Experts of a small language model: 64 experts in each of 11 layers.
Below are experts of layer 6 (counted from 0) of a mixture-of-experts language model. Rows are named router (the router's row for the expert), up (a neuron's input weights, with its number) and show model dimensions 96-191. Each number is 128 + 32 x the weight over its row's rms, rounded and kept within 0 to 255. Numbers have three digits each.
After each expert's rows: "mostly gets" lists some tokens that are sent to it at least half of the time. This comes from a sample of Wikipedia text that the model never trained on.

# expert 6
router:125168094189158162121140167114137106136175077137122095091118144113138108063155117083115152126138187160128089121131092123169119160183099154119153087162116134083141124103183118168137140186154092102125123086125155179152111068128047158099099107109131111139147121113206134180106076107126141192
up0:132100202161120127113116110121150145172135154096150131085161064102121094097104164115141205083106151158110150171086141139136151181118162117132106121138119156061089159132075097143139132153131079128086184121102120072161112159074133157160156130123129140150102181109140137160077155138164114155
up1:186194085173142142148104157114161090154182101133093151146123122130119125105136098077084130148096107139155166137178134152086105192115112122105130112159084126086137110160100169173134108158106117059165113129116153107172100172178134086123201202129134156089125128115180060104182046166185121107
up2:120097143150156156170155138146120137117160149134109130082131126098144089093097164125110093110137133147138148121112096144147137099134153124166147136179149189087094105061112144148084107122141118119116098123140137139102124105125143141120167110142184096159084116149078104082120097175158149124
up3:108153127079119147196078113148149104141154132132107204155133135154144116084108129100101125110150149104162179153147152083123074167126141140082164103113130153084160063128140144134173128156146059122134190110076134147116052073150126165077184174117148129178207092155128128188139115164143178142
up4:156139112178135101159127182111215115160135070092153156132151060145116104148190096103080161105144147162105148127136129149135136137140118120120036197181145194122085117101189167134162178165143124121132135112096124135129137109131085078147112144096118126125181152131168145163162141099088186088
up5:121130146116149153093184064099091174072133096116094097106146134092152144137124139115105126068065149141064079196069139075099163158130146153083181125091099124135190096162180116162145126164128108131104110193154157093150132121113106128077170151098123122079172106136092154151111187105113108167
up6:114168138080121131153082152124118129110151141126153107115144087145194061117089142169099135108129145155171150181119125159092124147133130115138132126152134140053097127106149084113152139161127149100120131103122118114134068140139107142111158045091096136103152114121151161171068110138154117148
up7:146115170169129117129168149082137120178137115162135134120097142139074154137122128164109183130062144171077072091077197144159155189135196084076141124103146170166062158145146154136125133153142147121164179124125144144152147153104063122083077120058118108096113133097124162175138119116109130119
up8:140174055171127148133103207124118142121209092105131147156090094137188115095165100105107178116150170106153156160145121099133146186139194069101163121154150103100093140122129118115127112173106107099116177082130172113137088146163162111038096103060148108102135107124105092095142124115100091098
up9:141155133117133109154061131168107133127177104105167167091172144133182044130114142187130153104115151183129086117084140127097142174117134117169143111137144083121174136129191140106156092181110153115135118111162196017082075144158120121099114163119103059076093104128121125168111133112150107114
up10:122118097112105086072191141133209107127139097121090128108128127105166146111165148127133176089152110113135123134113117098134092181131146123097065185170086175131108182095082085120153112138133156102142182141145128144090126144165093141074119115116094096116165077174095148096128093068127156172
up11:110148149131143165125170096183167175108088105179158074085122053154168133112142119159103094132130135130123128108143118080132133112169078123039134134138076149097155119122174186143133156103131113122190139142090128116199140105170121085142083104144133094105148121112169103089091127091183086162
up12:111125050101099097098110120149164159011078070171123106103153136134154182120147130107107126091150178125126154129151124082175115130103074189201130092092108157091132085111136131119149114113146069101079137165163141126081095069195112132166156060107124149169146159165109076171185127135174107146
up13:122178174144174180135102214136130155158118085122125046154070089128104165110179073108143155104086166113157102118141155104156134140114088112117099082096130209114145108146151132157119125148102083124104182086125163170154135136158081141141081075139126156176134190153143074163125126157129102104
up14:173093044155132151046128172138158170162121176147115142175111139140147101145107115143043134120124160150064118149119096143114178146120202120124107133098123108146128134173170128140094185148147104125211123150108150126069139091083055117165100122093166134113132119109124164135099187142125102066
up15:128138158141161120169142128092135120137084086132091138130116147142122131100112123103154131104092119117122086160119132127167085241126128150129081152242108114078148102149172153139148120201105120132130088114200155069117129063087058128133142172116094124096074125096114099142162133133124145101
mostly gets: " 100", " 50", " 58", " 60", " 46", " 71"

# expert 18
router:160161140152134124101110158149146145103180107140143156158109080069152070108176123138120131091105124153095120185160076133134119152131134098119158110086093168104117115111145140131090171203064112086141090128147160170115136069174130163129102153094135130098145130146105140200130129128117160057
up0:111163112127149114175156101079127053153183103130133075095149167109100069121145140103111094123098113149145131118116076108113084195220099090088148203127118164158159139127109064135093109165151128087137096127197140237105129066134074153091123145127151085198085140144114168091090073090150155102
up1:141178145134123076083118199142165138130154168120147132125091121083105148154142125049075135158093136114174143197119110107117141181137135192128172100102163092134133104099188151141144127192169061102142028128140103173192136108105080119095117129225111074100155106171126143187133125098093112125
up2:124141125117115106122138167168197120135152116092106139113128190130082158107185066075130183152147116178117123146149119143188128134161133158109106110104131122161241102177120131154098194189090119140139140084089109128177109103111053226114122054133129149143053110133137137124122127118162125091
up3:133130176141145123103128111123113150175121190145091196141118137161082152134067137120087154094181165147179088167081129136138136212129148195110117153124132085087101121128127170162125099129149125128137172147157112136105115109151120113085132108146105078087118086086185145125146157122095089163
up4:136138112162122147119143159193113148071091184133114175115113152112095131158113142148106069145153181164120163167127124169146179106092138098092035143117092127174135089167140150162143208162076089095133082194151107094116148079152102101107156134116086083111117118114154127123132126052119173130
up5:136083108123182100162184127144144115106114100093138133132165190127177123112182116109159109082102148119136177096168091104129233129166152055047147129157114145128107157158159148138144100128112135140166074158148184192122110095135156144116191175098159087158144147102092063098140097150041166127
up6:158131162096178140165136133099145082153133055132118154153112090070125136104148129126095177111150115090122122120097117110179154158151154079139158167123118131140156117132136150122106094167117112146166169057210122079143119104113087124118112144122155105139118170107180116165082167180114172155
up7:153119158126145156110148134137117129109184103132112112198110105144114107115139080126135097065141160117117104128178128139096137150141167093188141105153165114048117168121115123167144129156130123105150137129165091136142104091188171063123152087101098065143149123112168066149116108149118092112
up8:132151159155093140149173104160164122133112072105104147185116080109151120055128062080115143133136135147116161129140077165129156195136100140076162136107152098173167082156114128119128118136079141103143121092099107179140108106187100144111160142155124178115191152139136091137156084176114166094
up9:125130083144166105182155145092168143147086210123163117166127161071106110118139123133091057147099143149111143097176126110130136139083166127142083099101104154109113140159175131189089121161117137046138068162167152159110108114122130095092129098141125151141164143145164179151137111108207047095
up10:135162105171132181140147158096175148100144162149137161104150168117122133058098121119140126121127149152102153157142064149153177203130106143089127061115166207147124135134077134089189156145175102125166114119121117113106125021158172141115163165102154123141177164072140136200101013159134139101
up11:137137149145108116137175133115174091131116172122171119090143112117078112143158103081144145107103170110109103078166109105214162145079094103177110159128122164100181156086135090159108160115075114139146118122120093100089141105155143162157173121155125129080088171179081069169119080124116188106
up12:158212162144199102156085172106125076183146119092118106200126176091098148116123040090137128132134146138162089172147081136117133195161123180160142122167133195113161132101112114116117118119139124122102073101092136158193158064120113145154140153208136150107076171092141142137127130094151105108
up13:183157098155172182139110153216136075121154136098112147116133167125125100072173093140145093124089144064102103191184087122115161089138111135071158179145079103066150116138148129164130083119118166098144112152113140155141157060143114149183190142114127140179188100155088072081138082185050107105
up14:151110104133183092139103137152097143163136081090106124170106108156178146125118188114081131064132162125149097144133116059153084160127160126136136127135063161115193107158093193056073123156136070130160133153148139069119085125119132099169167191146189121121104131187109077126125150130145159156
up15:130187115098149105134124066144114133152131131145116129138108067096078145103220117130076165102130118096183119117076091123134104199084156120118113185161136108115150131069159150128141124126050151087108141140163153106114140140127080134074121191117165123131131144179101098135115173123089157187
mostly gets: " non", " ent", " Mc", " ne", " fac", "&"

# expert 51
router:195174140148137153139134162119175119113181098066097093139083133112107113113107107087110160141065149137082147144113097082186146194094131122103152086128082122113144148103133142138152152147122087095105134141134175197124073069185142108113119109116157203122159167138141166127106152162078139103
up0:163131134083137120137100097114171147102167148173143167047139110123173143130161152103160167122096125065127123149116142094092109183110138119110139148160134135140170117124121120072163130124094140109144113185127138134136080131138129109088120151085119084138133136141203173115108141149140072159
up1:170245138137172106171107170174172093141160139129118128085102141119122099120149085148150153094175166154152111141120059127136140137105153099106114134121102106127120127061162132106087107132115146061076139119116173097146093131185072112104167130155135086180141211210169105131098114097109105106
up2:122127091109122142107154141170090145087067125124168135171165119164126163084133110079133172139058150158129184155163119147102091125128176088108081107097107133167099139133154166149121135174059136126127154074122118171195090142167084148068122150071104100162178125095131151157082146169109184105
up3:130148077123103100096109123164155194110169160150103132184123097093076101109139103183105165107143188163138085103135097076202169170118192122119155128120106148075130149144169101089110118230096133080114160111115135116080088144146133129086161097139125152138133121108087136143151136096153165166
up4:131101084125149145197101183098143101084121179125153108161194120137186080163129094146106117074144128145154147107115151099144078152117078109113131121129103123161083136096160140112109117145016148052117189117146121183154123125140076122075188180157096101087132117070106102145088123135086187116
up5:138158151140181172151082132136121206119088102130162110055055077117167147091177151067098136124156140103124131111150103170152158132103176130197123123115125146109186155052168093109072111180179153114099113149159126111082050131089109114107137138083144088138173108080152052196117097111093109129
up6:103127077105134081135141179113148208085101118155120135181165149050109081136128084106168179123120140125096152157163093111210079182104095130136110119155096143194116098108125188123084134132123081103119057083160120126162087142111121084098191159071101171138154189118091102145157113140173153105
up7:135174125128142192162168101098131193069161135111097140136140136080155140098104126120113100170072179040136093128101122112171075147099107160103134080103135138108161117146155104085124085170119127087085178119160158141101142099109096154125113117105138160133069103068116126110105080117192150172
up8:118119146146134136126159142127101107142121128122118145153110119127116154117133059004165094077158165091121090088114078147122226144157142166146092147124125109108066083079043180163125149144127075150130111119169081146105114160139096125158186169173159176124127130142147107111156124146155166109
up9:081114089078139143092186093144140125135113127113146186141201163091126095112092152087087134127108110118145199223130145137078112140113096138092113103147140177078163172172110091178144105150082138130122098139057108157119102107156144146143153110133050145115123143125152137153127138142156083094
up10:110086139116154112126098125179123128094179126153102182110073099153122120124091129104068169119114159160140099138139097131170104131120148144136138129123091112115089074139099183163067158169098081093145123102195157078146079167130126118116206160170197205133131113134160146092137147119108133153
up11:197157118163137143157062171145121118154103158136151180106104141167146149153151096127157116128122205156102143129116157120159165090121100143119099083130105122100139122131181136087137129158066114055105159155092188158169080093125113207132164108120100112130231121127140151148131173112117121156
up12:105092097128184037153152147147157112126156117119172132157094121169129136159165093092135128088062101075141186146114060117114109129147157081131086158139105164139168130084136113056127137140095081125115123168102176182137089062101127132149150167141093172131145194144129106146083157133103150116
up13:122139104112136163166133143118195153086160105133159103161089103109136112115169083100068193117151144076187152129147083140118081110106099105105082124179112140143148153136124124123162136173122070137124124093144148201164140085085148140140110100142086130127165181068170123161076148189116100157
up14:166135150205127113119131146136125159172123064140147106095176137111097090116132108053125189138148156070135114164167117121186082165116097155125104086112101122101155159173196143122177213110110091105131121136128127141134114085096142156099138099105053164112119144104185103128112119184167113133
up15:151114175207157104091119135174140128062112176097122130177106099093070067135199114086082145139088133134160098142065041182168129149134182132098124104131130125103107117099145140138158105114123075084120128150124095159132056090112148104123107121110139165172159168142127121133116141169155144154
mostly gets: " st", " F", " f", " d", " w", " th"

# expert 52
router:180146079146152104121113140150085167163166071107107167073085117116108113073166131127055176101090140185124137128194079082167102145126159108150105113171071138124149139123086095116124142172138105121128162154120142158090096135110115147082130156101140126159124098112166109157107129152121104122
up0:186157123148165150059129098131161120065161097093127131088141111120134087094158113163092127082065124079180144117146138114120123123158157147127190122143066205118158122148183156144141131152111097111114102140084202170115083070126089174155104067141176133145127128128126114103102085115117153171
up1:117110099136140087137144142125163160087151165076175085110066172136118089120124051142064140063091140111128094095167088140151164087114070180123144147119124109107108111136152128148122130170132129138085153085076163178173081096132146147097105142094143145097150126185064192081086129107203096115
up2:154148158163161093072089100088201070116132152094165072120136116044146135127176130111118168082117158089177097137182142099131150161123144113121153116161110168078186143147140120157126166143108164114088162126097189153130158096133181094119121101125172132146146094098094157130057086107161178152
up3:145151197149110090091044129135141100112151139135093113087115080048090107132130104106133120118131152084174132211124097098131157160119169146121171118147133072144149115128166135133194166153127133138093175170124182125147175046138132116115088121134143113168082144062155125124082142148090117137
up4:195067099122130142138167145201110127107132112127131161116069122136153133088156131162142127141120139112065142214119055125136124120129127130146086119107138119130125113079214150170096151144140125100076135152082168178128087083105097105182080137067086151176173175126188164131088114190115046111
up5:116103124177115146092131125114114123099191147102190193107103067108150160073163126133150159116108172137141082093161114131139128157161100155095128141124127168101198160144187075189133169149108138124074112101123142106095087031148131152091173110121118110122187101067175085167121135192111140141
up6:140183076137154105101138135117136125095185112059181115121167124145157073124115105084077152059146129129142104146191141039165176130143113124161149105119164215134148137086125138077127124098119130112127135128105187177106094092123071106094147122167155148160125185163124132084110095149100057127
up7:109079113141121133168188171149096126091071119150135120134065170055088165080175143137159187128094142104103163120159156088137131138091140139124089128131074070145125108084103131137092109162120154127130124136123150208129153117174081144086111131108083136094151196142102158175107097167111156164
up8:126103092165136088193181164126129084175140102156060157127170153133128150118126030143118119071135147123125065161098059049115119162124088150125118130118106141113133074033112088108145205166131151138123132114158134181135126092118159102095146118098190122163078131123129094195125088100081111105
up9:203176083087193095110149138054111132166144120123152130128137155134102075109110081119087158070093122167173124082134130127157113159110168111144147172165109127142152123112170138146128105144094136131156133112149160139129110147122091128142179167145182121141094157191149098103063095130149130127
up10:156145160171096183128081137180110154131171106109130122137115182108183156097159115105111116064081187103108091163145108076121110134148154122113138141100111152082168134128105078136060146156108141144121071122162144128156099105151071105148149134124145138101088090147106162106110053046153095111
up11:132182162194144109143071126170152079167151173039130128097150133096167152092164100127098152079087156108084088203117089121180108158113129124102165112160155107166114110138138118130149205157135128144119103102095128140168175122097147107108111173086107161108113149093087113091062087097140128160
up12:151145158132176161061135120091155131163123134086216071123121163137174121124129114101101138115122133129172086147136100154134148145116114189135135127148121192104110143108103065154157154131143086153117145097076191136155157107110127112052135129148140108167163128105201142135089125127131134075
up13:183144132125180166125135137110108111115100114105106193114142127127151154155137124121175077124131120143124147160144088122160147182149167154111113074123140168103139106164174128217159148153117152108130125151080154147111148088148119169126177146119129156111115104093115089125139092118120149136
up14:103120090152100139142125133086173140183172127131063130137085128159153137122128096135123091118178152134099149089087088055119127129166165164132158137146177141089153137154120174086093130147122175127117104187115108094142158097096124106115143106120154124089147092077127094144157137220132115060
up15:176173126156127132179119106108090158143178126135159095150118140153174103134142115111155134102140139130086119154139049079172099103110146139159120133160146123127138120071193159147132175158097055116081140078128156181096107100148071075134100159152125135156162108138126102119084150115193107165
mostly gets: " E", " L", " e", ":", " Coordinates", " Inf"

# expert 1
router:138166092190181157095155151132168122108174106121148107113127126080113107043175079092126149109135160120134117136148097121182113113114073177132181130169113130099161131081181111179116137174121128103145123115139194195117112090127087167146125114131070171134157097111156125167050118111103082173
up8:125176128122129173119086115139140233139127068158105156101105163112182104109092098112132101097023121160128137175176146158170116142136090139124138148154146162083056154095185102169139110138122139145133170133137134090112101111131134125160158098109107154147130159095187093158111174095063116076
up9:155106089162185072088175152184149144144135113122127185153152116131076119143118079128134149070100161137149144195182066105141109141140166130085142166126119115118147105126150115085107202159083097113170099134128186171139131134087086174147156112171152195171122125112196148148115061114095133096
up10:129127106131136124133138149095155118171121145174106093201117097143123117068160156084157112154166158151132120105122099094129107171159152206172085143149098068135156105062156113107065134156159110088162071100140138159156110119107109136109152159142135173148128076149066107171061126166114147192
up11:132190177089119103133113152104095134105140134182112180151128102086114129099180155123169103124156122143219125129132123147101104132149079150158139144176147133062138166114179149118084115174091105144159148047114151116147139173148079126147094130166149098133055151127147102163124069074102148123
up12:142214119106177144115179134075147146144101168134147096144126093180099149131086064107101128078103131224075166169132124043151137176058130171094142142096133128085129102120039126119095139137134137118117112140156227143151133129158109145132155127153101175079139119171181151080104108113128076110
up13:154153121156188098075128159096143132135146095109162134108141121118128121069168133094100118116098137089187165160092127121107082137078082134143110176144127156112119131144115128126154140194102156151103168077140164160145141136084109139067196172111137122108221113115168192156134116121091156164
up14:128116139171153113108138159124091167163179058155136176122157140125110152200118079093154151090124118131131133127103077108126063154113164205075089076207124126119149174149140106182082142184106086145137132119170132146092133098101130178097134150123130140093160095142176116124108124118127085147
up15:151179086078077142177140087161176146154113177138173151148134090103129139106131113167151152032115131149119118069109200092098166130053140168097090105121077167106162142127143108096112160158175140109164071130101163173131109113124113141080177142135134117122155049210155170122102081132102112083
up16:107088093090179134172076118139096093120081163115108128091109170124164064142150129100090107139101116094132118177156119088106109124089136127086108105123059137096164088096125160126144088142110151120113142125154155176127127133100117144127127120153115075116196183161094164119137052116159084148
up17:095126118153105120175145116078177135205112066120096139116130088157115153055150142077158108138139149126160159156097169104113107170131078150175058088124133142126164127096113165067144156176116124109150093149183130166113095157174090155074159097106134167133142070133090139172168160109149109137
up18:158074051148157176169159106203183121122128155123137087132160100099141140102183145124134099118104142077091158145144102117103164117114144130113084111126122110137179109086091135152066068128127144121131152135113147172154128103077137158172114114091138104132173084123102138165148056180160128123
up19:147147067129184088134151101134094175104122121091150180169131129131113149118153060071147110070131156135186144162152072141172167121105119146085092162114111197137176103102097164142170182154105131127125133128115199097164053097110159155054129133135114148160138150176151098211083160122110096122
up20:166123101184114110106164126131078137152149122168157145050130185157133137116151079173082180125173129144131107094128106112110090130167127135154132144161127108133095158092132096183158150117137133119165101144167113157100147116079120119105153141110131108133230106157168148139094068122054123183
up21:088099089130148093136148128126106147089145114112127140153169070179170048098162172110095122103117124116148125190152047097109099147151144156150104141169131171054156143111179150108114157166095131118163092154161192154131120125131057168051093108078122162140140193155148135206108084102083123111
up22:092172142099148096128108119185077178139123161125127135108129175142091154096161073083075111112139161080137095147137126075171123123134088142186184135135094119135153121077086104127087094121111092078122114120095145154156123133145075099114111165107164135174152100107149191125103140135103161179
up23:174153109150102074119148091148175165113190126144189134168135163081129116105127138129091154109132113136137119118129109121139107126077153166131136087121126085150135109092150137122143109208141096122135120069153118110136076091062125147074112139154136146121113087157090151151126113091107107164
mostly gets: "199", " 189", "198", "197", " 193", " 190"

# expert 4
router:149116071139197157134131166164080119105162130097134135144067125079165124085169123093099178100133204152150132133183134116176171138119150151113102076116088160108178091080129138122123108157133129111131121162113185185112064127125120128124139160098153113134112112077115069155092134152092120134
up0:182145154100154142094099187160157162129107170135149153173071095123135136147099135069187164051158180094108101141152086133170145101140128114175128100164101099138120097154146123079107107126144128128111097153100204145094155121166126120079139122128062108079140117088119135150185115144122142146
up1:161128157113127145134164118120135177114095043070137161139103132176178143088132080134126130119116160142127141126164141146156142095111158151121093133134105116161128143061196107157134127150077131120142113115143150105053101162169124142104137154217077061082163094180121135155105143126134121097
up2:153110113107120118128150176140100135110179106141190123143113144119121129177132095123037108160121128102112134142148118191129145064113082143080063118130103124111136073056161131133161108156091135123103132111089171192131117085185109143109125145142113156157112118108156084163110096137196122092
up3:153107178105113159128158112179078122093129071156100138166105140094167129110136137124151169064146166182084098151163127106166145162161182135214086175114073118139112091122115126132140069143087134090136159129168145157123132156116066130143147095127112094043068117122119130110084168128174204138
up4:134144076187145169117114111130151140167096062115155145211084195099155096116167110104083153134133135103130106159133149115104109110101091113105086063135100131116132110104150113134161147158066107108141178142064153109083099136079105112137165211086114102108109132130077221130119146076119124144
up5:152093131140118141170188130137180124056153129096147159228165129158134094140122127091187170089111146128175129180123131080121120128195156183145125135131141119103155136092156079096114130114134105103110160150111155129072084127140133062129174119119142076134096153133130144141104121108108164112
up6:146140094165132117125111183181132086094161101137163145158141144142174176112158155137087160108102172146094152110122120128107086122138056094076112135207118123126118068116116148139111145145070118160127165125177149138169071131051084116128134192111113164111159146047097114120142117096168146153
up7:147174147132102079134140141101112140152201113144101154128130115136140142146089152076124110136136136103110110138123087129139150116134119154119064091127158079155210020109142092137048097111136055147151084081110150055110141145172134179168115167092114170110116106157117204144146149073178115153
up8:115129141125089182130131116163115164146198151152086134151166141100132115121102118176098120119107210112110166132089115095136114185053148119158040096173119119055143019156113132093141109177140132159107141157139076108102122086141150083163148167083161159168098111109163157120130149152093177113
up9:132072169104164122151104105184126075148140092135107116150081175083198136106164106078097191138103116100088120179118105164115191112103100133123127101173128128142154104063165168152145089120128154133128203136161158131117110120110157157126174163111175142142128106141155148141114154135107121109
up10:141158115118100131140174156133154155171173164073153080097177145141121067117138109107153133118095181132123159177144117118124082118137111127165078201165138139106114125115074151109140173186092091147082065115136205177047109131093106166136109150126126124156099183118154138160147135140182075131
up11:117125148138130053091123167201141143119193139149156129164161136161094119090181146111141121074121176145173190151090135120159154155156071146112131134134142119088147077054145068101127096155120112176130159097101151129128159173175092062133125138118159105195137115165118154122132073091120109194
up12:127106062155131070132216183142169129097136130091130049189130161114101087136166167089167166115108099110111129110124118114113096145187073089182141200118106179125140087105100172100113155161069118137143123074129149109133111131136141143128145114152073147109203128125129099130113090144142123150
up13:168121118142147131170174151149119152114162041117136086123112133093180164133106096097103122103087175207120163080135117108144117127142077118122145075126145152139132099088119155068102103145140112141143191135111101183126102057154139139145097147125111132168173176134126123149104092131150137147
up14:148131123157103155131177131189096138139079150156120083136121189126167125135154108121116063076140155130140126192178141141104149109145071131105104180139120147173156100079153148160174153144129070082112128118155148100171113125185117165057154152126095154130144238165147075116120141103137189174
up15:148132157122165045076150195129127093149123114141157078119107155176120147136131027099147157103110132142157121123148083132139175097124114169113116127138098175117149072138118075081130141136158106093121179135068220162103137075113124161159096174144108153173200112094110122163164115084132142185
mostly gets: " 2011", " 2017", " 2018", " 2010", " 2013", " 2019"

# expert 43
router:175103122134171120096123134154168104123108107107193113124090097119119135073102105077142143096109189098130110142138115111154154169110130109162119118179054119126089127076156145148144152188089135073200141126101194153120093096155052086124190153096114128203110080131120117159114128162110149140
up0:127138104159157170111199126142145105139126082166123081141168145140109137100153128133111159155115122119094152173135143132140104179122123112099143145178117124131137153097103140149087108159080131157160017168148143106124099087122116153079144137059098119084104093168145204116119141186183088087
up1:133079115160089129087134156159108090190166072095169178145090165140136093121179117074154119163124135128139178121157144154088193103099086142099055100156140146069173078143112142120115153184102103097125093165148154116104088071182137118101143157125148144138117099134110164114115168089187182062
up2:103095118165098082122123107105144142123118146169135114107129141109130143107146162131122152120143173155223098111118125081132117149123142148156115135185045153150118096148122129037097172114073117103145116205108230091092146084140118198123183159106098163146146137132150155127124139074139091128
up3:124104109160151196092094151103127165109130110120086195139128136087171175052135132125143119125079153101124153174123151119124112142158119162111119080146073138097141091143133140093129118131105149114120064144118142090146114112111144155174106151116171163157126136078122123149116142063131150136
up4:139147116085118079105142132158144069111189153139112131175080142126071135075103152074145108123181141141212075119145131146118155176166162122121113118153100155099128106141149137143179098143147140094146096120152164077178134139129129135071139092143144174085067126110147099129197078071167195148
up5:180146200164127118140093190123170136048099167133093110096103104127117146122125144152089112115140175123136149134103126136186166134145092098092097085109070124092184107200171089109180158136146141079103079141163173093190120096150136159103125136124148118152116146111120092116080188113154150091
up6:118180174121107133098107177124180077126185115157108117110144146122184146148138113103127121125124119085142126158118072067133139186150132108135172137134047116160139151128115118082089081130121107076128117198169152142181117143203131120125133129041157118169128192184131114063092154119039187127
up7:085118085116204074138167135147162113096150131118172120125140150078101125073114119122141131148073177140179118076135100135154106119176115097057118093156093139131131131147109155110159131130124116156079108184103191175124111132120090137151139204131056127124137162161181175133121141125102167152
up8:182084085149171128136075104090111112165107113174146073081097105140119153107139119145148128138080140111159122203112162138098112111155176148167123155175119141077071037126168125159098150141064134144119045195120177155145142103128108151110118152069151129118139157127122087108149171136165131198
up9:133106106131164124084162145118146180074091183149192149120135131125158115101209072128054187119146131174128111108119087060110190135077177130101101102133123162133147117097157100131153135109096115125163164124106163135151097083140121118123073171113226112105172122156110142101074088078152091092
up10:098111073140113152100132125154122126120131084142149103063171162149126155137137188088113183093120140131133166142115131082136166187145121177119112091120146085134141077166112192142095188123116115146135167147142152132105118109137088122180106207020170148122107152120147159160087120151129118100
up11:154121083106168127120124129136150092101176057108089102112090106115121104138159089130160120090120138135175173178118134130136123149099178169153091106128120192121135041143065134115159107161077127139116110121141235167130110149085118157140137110093141148140122159083144114163115069185149111167
up12:154133134144084121105123149083144139104135126130158172155139191137138137151134124095151153146086149097157092120186152084161180157189135196129123137108068157114110115166130116156109154148116122119080063141062136089100137125057095092121073095110158094141111140100138133194035113144110132108
up13:127170159158109073150148155179149092073157072114159092105111156082120151134098127092065132093114164083167116122100160101159158144146143090084152137168095179139161059165119106062130116147089098127106197140041159169102084127099133124151098145068141146170104139108187128118146125122133110127
up14:167117135170174094104077151143203153019125162101188073107127067123117043123148104136144104072096161148202104133144104148143111145099109131129130065112113124067086110134197106148147162156136082090115124116114130188145151109138096114120120164110138106158150133081100119164064135185107112157
up15:133174139111090088180096165114143101091139135103130101107131173079107082063121108139150146163086141125121092123103127140143097215193107134133130153115103129149141127138167151104106079198090126171119066197160114172077125131144098129138126124094089179142057135148132119117118097091133156150
mostly gets: " par", " bank", " Fin", "ancial", "iet", " broad"

# expert 27
router:164165094134132096141127141130115153071191142133123107121117097087095128074139165099084151157073133123159115155138107131136142162127131149112152118162082153151104134125123130158117133172088082124120162134137171188138131100156144129083161111149151148059149151137164111183158074091184123130
up0:180187106113177138090089127152130153073203072145164116158170108133119115092132153139117106104116129125145135110177119143147105139078114128130125133157101126081088117116125160108151156134103166115179117164116156079114108137132117130175137084124021137109181189136126087135066141115084142152
up1:107102098142175182104153148134136211140045146106148133164149047105109142115132126142122069100119118098154185127116148047124128163105158165099134106120055119157144157147157106129123127145072078136191078116133134073104154132132101193149095065109184160085143147164167107154134105192157143127
up2:142178109123118150114126153118167149118085118099162170083106104120110125082152144108078108131060137128129158159144107133158096110148109164196148096107102197118130139125147058127137076167097166116156135200085127138118141120205139130097116113123173102121116153091224132130110095111086042122
up3:109124136162135137135176130183126152109181127169144135129137108118134122104171109166112134103145129122146166100103077074082059183110100153145100131137112099040173116119196104095112112177106108112170121150092199088121154097176075149138102165163130165126140076140111108138113163089124113136
up4:158123138074132154131129155135136115105083149088164133134160111095177135149160152123106116155070132098111061149151140146189142122111142182135094048147065197144130109141138141103066136164153119119113112151072182129163113095109121142109143175155128147102154147151115105159112199120151122172
up5:101100103127142148101159131107124157159144115183144192092148126086114104123110136110115120110139148164155075134157145135163129169124131173131185134137108136095136066169161054129076140135075123108208084178150112123103133135112101063098144149121105166123122177083088056095092110146199092082
up6:151190126108158101087082117143158167156196078102129146154116108135129158141150105139095066145085140136130115103143090159118090096117109142167123138153100134143115104118105114169106107178074103139155124112110141218161087130202156100177077146154192169132127087127089140133176168150169079079
up7:109154139166113178102148147111163134122090149146141131169114102133084109139159131112127133067157186163153110144127121126179120155143118172143094113123150068111140127085129112110146038113071140143145092129092117122084137116223123111116162158148135131106111106180137090140086086176131139076
up8:136070126160131160122165143166128151129136071079101136156135107155075143085126130115132088002137162115148146099132076145130192156166156129127100125129131164100198174105069127104140108163170147157147099171126150127112145084131193132143207138093179116113089082116091123106097160151051152115
up9:109147192118124118101093105100138113186137133143113091144071134090122131164165130095120119081124156137095085123153103137163181155093113128105110132137102066120145084140105176135128130138157059128166125092144148159141131092094055133132173185150142135095083099156125188088122168089124179157
up10:131124118137101144138110189143114124080134145072130151175154100142150107052068138064099174066131124105086120097166137090100130142084172131117165095111089111147220184055166108106131134155087153136122121120073147133132126062111092129148197128177186078123122140157125116146144132155137125125
up11:149088061115133143166079138192136164150125118167128138064137199130140127122100118173123156148140152129162175118156092155105124131165094133104159177160072129122110095139157084155045134139105079129125116108110163160107081112086095137137168158070127127137108067108107155146135128077127148201
up12:139124121122224112122101140128157142152153138119177075161199108110115073084110156149180145108102136095116117142158090125147127149113161076129139119145093210129138114126080085103198152171141083133133115130076108053097142104137115159099082139115136097146181142122149128204168096112078150132
up13:143073146107142154118123114141208131073118179107136192096089067166145091059141172092135102109116141135167121142091100110207142126114094134062143125192089129090098107094193180131076093111133114124158129175133118100131092100094099111131132116168094141135181126108045176137087115092108123175
up14:123092149100126128136201172101143136124149144149122144162176108125090108142171115060142109090099132155129075117113136119119134135121071070190105144234094159097141137145095175117146148160120100152186096228139111159094129110081119054137123110153121110117104193157100095163068142136185100154
up15:162155142138140081106104105122138122141198122038140111080129092108092164077157121115072124117075140096104108121153154081157093141115129156146153147130031129131130172126148129148113133133156119135166116150124105193105077118117143152125168110169135137075159152176146164155112104133069101129
mostly gets: " (", " [", " (\"", "—", "(", " “"